config = dict(
    d_expert=96,
    router_score='softmax',
    positions='rope',
    qk_norm=False,
    parallel_block=False,
    decay_fraction=1.0,
)
Below are experts of layer 2 (counted from 0) of a mixture-of-experts language model. Rows are named router (the router's row for the expert), gate (a neuron's input weights, with its number), up (a neuron's input weights, with its number) and show model dimensions 0-191. Each number is 500 + 25 x the weight over its row's rms, rounded and kept within 0 to 999. Numbers have three digits each.
After each expert's rows: a language model's description of what the expert responds to. This comes from a sample of Wikipedia text that the model never trained on.

# expert 21
router:475504512518509529505458508522513517476514491534462458498513471521511475502525448532500537515476484476467511429485539508461540486506465508524479521515499469499549494487495529475499504482460520514471488498555493499451518476560471508537470463562517488505538499470463500474465517480484472537511462484496484524514488453478500497516488516504507530503453515489508491498471486510458554508490513503521499503485488491507505519492505475505485457445450545510488514513493480476498467492500502545510437490478535525482491531523477493511501508543509534490464517509469496501475504481467492523
gate0:485512493508519478497469457519474481472518496523487496485490495471514487511499501460528495481487514505488523465504486524492477519491472492511511483505511533506509537560506545518505541496475508468473490522499513479508476506494482494526502530527463478498530487513502454525476499505471518537503499466435535524499513499525535494511510546559493482458443539493497517467479516514464512485575491480523488487465498481463484481511513474526491513489486495489501483511512533478543540465476525551531499509542494514517499521559536504506486442529558524526527508538508462475474531547492473522
up0:467502497528476434503531471495475488505509484510465552535502526505511524507476513544512495479473519471492505527502467516498506518465514467487506527497492518535505492476491526485486543483518494515504506488458503454557512463502480507492486493489475461465510503509521505522439534544486527477519496474471524512455527498496470494533485463518472502524506476510494506520504524525509503515506601507515499466495527507499490459565512531473535535496493468520499468468485453479496542521483475509531482501441523506526490473539480496507474529522454468494501504478521520467480512499484491481
What it handles: Word-middle piece er. Word pieces inside words, mostly er, at, re, le, ber (Rac-er, Iy-er), especially rele in release, and stray digits.

# expert 32
router:492492497452478530468548519546472511484505491494502457469459524533524489465514470496479504520526500537459515539508501506557484522496534528483466480518535536506511487555500537540506515495523474472524488525478527539532475527491446553534495515537450541519491502489496536522490545476500529497519525506479520530483489501569515490489526518533511475472515505518488503483499509490508494501485482528479508456524493465490496501454477503503513524490490530500498531492491524529537528497542512474488482501514514478524539528538504460498545468509467489493497499496543488544488461479503515502
gate0:529481475490483567520521493507486503466502523516527517491513429485491509497529535477456509523529494521514469515445541502490480503525490512461508505492507498490531511515463537492515486506441506524478524481487515491512478527541475505562439507475486511507521508528509507515472475488481474532519459523489495545496506479523494539522494516564503515502486501521498544512494473505493505509486505512461488520461533537485473529476544490501511505497536498468487491558481495473509494491447477532527468489498510528545482493535468520492507474471520473506526473461492484476506442491527506452
up0:469479476507524519459516540529525502542480520510464511521518465477476511457480476516491490488430468510476467525466463440527475504528505512517478491480509493498548500508505499469502527508465472500510493486491538498446499512555494510479467521514521479476498514492454498495523507486494467443476468502497502474456429483512484516480508523478475472467529479540520492517491450473542487458513525534503503494523467497518508491514515489500499532445502503470510516508456541525487501564476492494485535481523520528488441500462505485502517481519465522484502504524505516487515519489497496487
What it handles: Capital word starts. A single capital letter or short capitalized piece opening a word, often after a quote, dash or pipe, as in "A-ncient, E-nglish, Sup-remo.

# expert 59
router:475518526511505503534503503463466491497514544507488528481473488508496510489468473482497493501516482510497507472469455527486527478518516473460514507509492547504486495526533482528480479501470525484512506511493570459511534479470540538507484476526502440484506493492532507458495544478541460477474472477471502490549503484544456508520488522483537528459530522482499504540487496517558502506477538535478525513482476472426484507488476481464499493533516526455507510498485517479471514516537477521530485485473494487491502471479512513484494487526510532470525452473499527459530522481525512460
gate2:508538452542465464504451492518506527482522511486532462479483487526469473517438485477502503498509476475502513530507523503490451489457531526491494490439500462512507539541532509505503474493518514468509466498540518506463548547492543551449535507521464512511504502462488532487521505492498494509481522536493440519495503534519482454510476491525494518513533514516525531511488487517547521505498483528527491495474511549469503500505512487523479505523485506532535511493488519475560507504500526494505520493493507498495538496471530464490506499483461478507530488506454455512522485453519537502
up2:564458500500487497504521513480503506492523494502489505517536497484489543473518552519504489502504509506502510481486521498465535528512469497486512507499504528510524450467454493490542491494500478535502485501470470493538429491530444529506457506497508554493527499521508541509464498490522485558493551486521518498497498467497506487495514510487487478510464539473461495502492482528460511501480493482508502501535503527516517531488446506516498520476537515510519516514506505563493450476511484549517498438490516527470499538548517527507494477514554521515477511490543472550500489554483495490
What it handles: Modal and auxiliary verbs. The word to and auxiliaries such as could, can, would, did, was after a subject, typically followed by a verb like be or have.

# expert 44
router:478474506543508470471492443488489520538527534490501514459536494463481498548494492525469504482465465492460497519504519496526495509511509509465534479486508428515494465496520481486497485473478567458494481453493545477497550499513452531485483480466472510511496518457476504497503466514500477523490478503461493500507477517485474534526490549511504495542511516465522498532512521512481516508479483483471505492479476480494489516508539524525470504549480568472510536471517465458496529490472482529535512500526525514481509528461500488533503512511508508477489465481514496470512436499477523498
gate2:479523460504496505513454503500484478506540497485482472490507495533513502521440489516457484505496526514488536495453477505510501470471504527486540494483537511509456501539484484494488524508533526527510481534532533513547484462489478518539538466459517495555505489500514520484488484515520479491481513486510511508498493514541487488502461452503477550495583452503520454480502540509472501495499496496530522498514464529473492536490490502528506562496491501470572465489505553513465491513461510469497490475562514481469527507501514479483501478537489509527515519509481519502481469491505477510
up2:473529500496497510548475535472495489473535494511437520490498504548487528570509485498496508480478502517501524488495476492496501479499441532490520512496482491481468535523464481514479475533514539480507476543508519489520469503468494526533517512459489469486496497486524554491517489508496456514494524529533508499480524492504485475504508517516491499484552503438532502512532503525499510488511462469526480487507493517525482494498485460528446544446453531478565517532489499490494473477445491523448473490540497464475518514544474536495491485504484489477527485447510532499495505490521510489
What it handles: Subject pronouns. Sentence-initial subject pronouns he, she, it, they, which and who, usually before was, is or has, plus a few digits and closing parentheses.

# expert 61
router:482480515532524492523537480518529528518520493537485502485515493458470525517493458494524538498475490526465495448473533533473516459471510527469530479528491482478479487464494478493489517490470485486466502475478512461486507481511500527525501474473491490466523525469491511466524501512492468526505466491497469481537519467491467511517464482462521528531464524485473530529461462511486530522479555472460507502455538506525491533535487530485475482507473476522514482485527512512464511470479460539532489480466487536463460531498479536541498495531495476472517471473474537496545505511485535498
gate0:514483541492490445494497498473477513513497490491474518518475492553478497468467505500475500474462495517512515486498487436503526537495532480522518475489518495438499481492481479566481530502479501466535468496492477539463517518533497521485519511457494517523488514506490445531502499445532509532510526449507507514465516509473502479534463552475519511494515526504496487524541516520484489487502565493508499506480482492489463486529490480506511500487453502515556468548505497517492504521519470475452519463497478509465520530532455487496453514545494497491475556480529516515517507479481505489
up0:515530475508496564512459495540509456498482507521520494501530497494509509503503478535475519497441482507527500499447488530514527505561495520504471533471499486531505536503498449508500506474538496547509533521492511475483511510482520477498483522505471497486516519526457540509527511502505460497445492537461519541534557459533479481522498469507471519521479522517497488537528497454558473476496491469519462477520481523467523560503521492477486469500549471516500509508520492473518478476475494509515525503482510480476525497485521485459548502484533506517507459512463522487475496494467505531
What it handles: Inner syllables and R. Mid-word pieces like oph, est, ay, ty in taxonomic and other names (Rhod-oph-yta, Sexi-est), plus capital R words.

# expert 34
router:476478525527501453522501475514538520504507513488487499528502484492460489500505479493512511501488488493476496484533539528483536452486505530472518466543500489463449482486467496508470495481447501475475492480488473453483493483511518508512498492513504478474529513471487512469517514562478462518500473507472479477556540482473494553511481504467526493545478515460469560529494467507460475541499558478514498519524503520535479531471482543470450478529458515513504480474521503498455497466492464496504460507466464522465480492491482536520488482492505494460498478480484507476504494501492543474
gate2:514502521516507505540518522523475457495533486450518491522477505483530485541484502511532479454532525498490510496496458526499500502499469499508476499527467473489548536485511466541504514564479482495520512532459493512502500472529497482521477496494530495581496461515515481510503503498466523525497459501496490499505490457501522556527439516525517533511470507514517522476512457476533533518532503520493469477494537517507465533521503525483490502548492562480544512488489500486480483492511508477512451478509463502485551505508504483454475524446517517538505473524518489493493511511533520540
up2:553471484503521483531454502526476498487492462447511465541507484495497498478496524521517501575523522520490539522534519505480501480535463520497500491473525489496491533523505530490516478495518527504527518519504492491490501558524494517525506500550526523544508459535478512523515480494482470490500532447475502493508461476526519444494482541519485481497479502523520476499490485539491502485447500484487460496517506519467528523517507474485461520514480528459469530462462510446488511513495500500486501524501476495522532465546500511577486518474519480491512523493505446481470493513460480482
What it handles: Word-final vowel pieces. Vowel-ending pieces, mostly a and o, in names and Latin taxa, such as camp-a-ign, Coc-a Cola, Rubiace-a-e, Caenogastropod-a.

# expert 0
router:489513494504509503515484495470512465500526529512461509507483543510501472524504502486435546494506493486499516492525536530478526460460510487446493561504471484517478483495511521512519539493451491512490474513536498494445449526499494508535514477477539451526488492470478481504492536523488471492483489512482504526501506498489473553571503473510519468540456495512505519512485544490424470521502518457491480469504459492545514495508488513494502440509468546496486516482518533517458532491487485532520467479506499509497524511487466529492528486485508483502521506509503504450466496524507519473
gate2:465527533509479478489494533486490450469512492525490504504507496491483450523497499493516516487495502467548526497464494495502550511510488475500519457529553480477509483484545487508495522489500526514505556510506497489494516567495498487457482524495514476518531474498524552505476512484465493483515518439540479532513562485496503480512506465516496541521511549501541498488492529488497527534503465539524490461487455492501516498509488526497492494512466484483514485491507495502496485498488522522465486472472515478469482535539468549470496479533535494503490490542493489461475567495564503553
up2:458483494486493470509500508488468498480509502522482536506479507557483505531501493490516507460473490474526543460538487507474499508485479481479510498496534514482544485528516506470491546492466516484503525495492550523519511521485541510521535476495517513560492463484509479502475548522405482506532479458496488532514510466502473516490450507497478523469512478514508498483493484492527528515486547496525527453499446489509548515486499504496494509461521555486486476489532490554520552506470521515462474467501508459504481482535479496493520482526534489497495484529477472503490503493457489546
What it handles: Word-final letter endings. Closing letters or suffixes of words, like y, e, ia, ly, ation, plus final year digits, e.g. Faculty, notably, Victoria, 1962.

# expert 7
router:482475524543476484524523516462521529540486524485482515499527508448479532551497503470531484485484504504506513494524491536494512483463502471458533482511492469452490457492474473496488515520493478482484498474469494477509509480500494548523481480458460526442545495514520503481514523532504480500494464484515461517550511481486484506488483468461505531527480517484456544510500519493485490536494543472463462492455532484538518532502489531503467493530450467518513496492503472486454459481493465500492515490500435527447519538496464509472478481506501499461471480487518498498515507524509525474
gate1:469504513500504532451458485490514524492505515535443522516481518530514483483513482482473493479432503510480469488512489501504485478488518503493514477506468480475482516554464470516463540503527511470535474465513468516437488482487548514480544474474490464454537509520478494493539490490540509480478487525507503455490528481501531491489491453495505520490511500475539490522533524524518471495463477562460464510508515495500516484475475524460500506528488494509500498501497554464530516451559469492475496491477514470495465495499505506530477531512541517509558506483511494505494488548487518495
up1:492482506502517486553463485536459486502461483482467484476556517469534500509506494451488493520501508512468494510494494560479508512494489547488460511541515475525505474461577532549525480468498473508498560507575490493561477488528513529520492526521528497533467521499485472463491484468505503505495488516516482502492476532484492536478508484458480492502477488519564511468501475471499486514502543498512491472481514497502484480502476478466531490469472539453531514515498498534462510477473494487494490511488494511519517510474485509489504523525541494487542513510455477498497486453487488494
What it handles: Wh- and s- word starts. Word-initial pieces beginning a word, especially wh/Wh, s, bl, ab, as in whose, While, White, plus from and not.

# expert 40
router:490527497451493518492485461546519471489503531471483486483484485517487495513496505477531484481523517461486552546556451509516448558507521502519490512497486514506517478525523520479532506533511538504512495517509517500509480481507489535475486493453545466525514461476495490546506533475512502497493502505510514549446441535478487514464507552524515525459517480533481487488487498488477502482496500554516481504473496502497489497507504493458540493491503509498497492527491513505546494530481517465494493473533563520502488502475490476482574522452510483531498492516503527542448492486468485475
gate4:479504533533518540487444484485497522490501528490456464503526490452470486504508496510507508515490526517484501513498502559504472534478507493459500467503486500495466453526540482468501498480447470528473487443490521484490517508506540512505532495516482489494503504489506511525493514536404485485543520488500467520456505494485524523524528476504544470494538496508475504539518505513479526561512467480524505487497538452528498464511542513463473530513499497508522453502447509479493515494494487522492482495508476486506492513477503471512482506461515510494426540501446515486504510498531510482
up4:504513485498544501490492450516550522494522550496505528510522543440501484505502547484489515484554505484482523516535509511536498497505445532482496503471553476473489503508493491497512529545514498484502500507482509508518498481496484489517500460507446492489490536496505501507492503505517491487516497481503489447512497502514483471427498489464496526495487508459524493464493466535470519465507450511529567479518476492462512450508477528506489511516488482480447486530533483493532497543477510539529505579508528490494507505519465532500523478521450531446489528532513497491497498528508489505
What it handles: Word-initial h, n, t letters. First piece of a word starting with a lone letter or digraph h, n, t, g, th, ch: th-reat, th-understorms, h-umans, n-avvies, Ch-amber.

# expert 35
router:477485539524527506530511436495537523522491506533469513493496487470461500515517489507533525518479487490472494467492523525503506498485508496466518503537519496470466471471538481485460498483463476494476508449467512469497502490531487506524486475508460488473526521488481518466525516482500464504497513495481476474535508459457468508502464512468516514519448529469464549533482483530477510521448559463487496499457516514520467531501477526508449486487471503520513515479526492513468488478489472523523497448467498520465484537477477521541486484537498475482527468482469531494543500494503540467
gate2:517515481531459487519489494503489482508513422490514497561506526490490525551488508484494490519465526535493467521483519479468484515499500499519507479470524533471471453453521545489459464522489495528543511491519492560521524507533467520482468512513509488539491545484538512501513481501494510488487545539517476553492513479468507503526493508470502486439497469500516493474503493550509449500493471493522541495503502472518546504463534483483504517499494475498505499505526492518472509532505513472498501497492531495466580526461491490468522505507472490506526467485455475516513486451488523503
up2:494501499503464514447524511524509509479438489475478457503452482538518499492491495470496436497477485510498521519526509480497475525462493490527486517500466491480518513545492480547483438515507472454508454503500522492490487505506504417490501501477496497523516481521498488512539473476502535520477520507447522489479480510526484503536509512452518511492536482522464514448491498496511523471489482488491522530539495521490516543513452518538509543481524472489507493532483496477546519520504493525513524505480480492523529560488488496536517496493536496493497511538525522477449520559491536490
What it handles: Mixed pieces and function words. Loosely related tokens such as ife in wife, capital P and O starting names, and the words with, who, out, plus table pipes.

# expert 27
router:499500526517497465496537476499506507508482536516504524467522489487457486542538502487500497519487497515467492449477533503490498513518489513500535502534532512479487478473530455506521541513469483510523506474487510492515503476481484501531504478488504532493530481525453517464479532521529485532498523506474483465499477455497501548482478478486526529565460508476499498520486471528477510521477509514493478482509491475550462505473460519512506512557462467543527506464524532476478533481447473468499508485464518536474477493445483524541498516547503505470534467469504528521499534510445528514
gate1:470522464516509508502484466504514502521459535524481523508493477488484509494525484507505509495496458515465472483500524518472483496475537525474494476444479468543507493502498507465488521498507525568503492462500498515460533486478475519509462505559430481491492517504497535484506488535479470469483478509472505517494458496481496468486514527490514489518512509471447478502465474527489517498505485478458472556535532511517528491486487528520475498537482536474501462445472530477476526479498487488496521479493508490510508475523514487508482524515386515472511490513506535526513537506516463506
up1:507509489498468493511465494528450478527489484551506461439530475516467493543487487505486501472488461483486477512492546518450500520499548504475484423511460530488532516538522494493512530547471513561473508485461518478503516483461479531497536489510482494529514535517500463478537495494487516501519490464466510512478498494483474486523494518494512504530474483520522473461536516534457535519488482512510484513523490502457468496537488506515503489482501545508510477482501528445490506513519495521514490464510528512534514478504482471488486490518518486512521534533546518524522545540546530481
What it handles: Word-initial stems. Short word-opening fragments after articles or verbs, like dep in department/depending, con, sp, st, b (b-ed), f (f-ellow).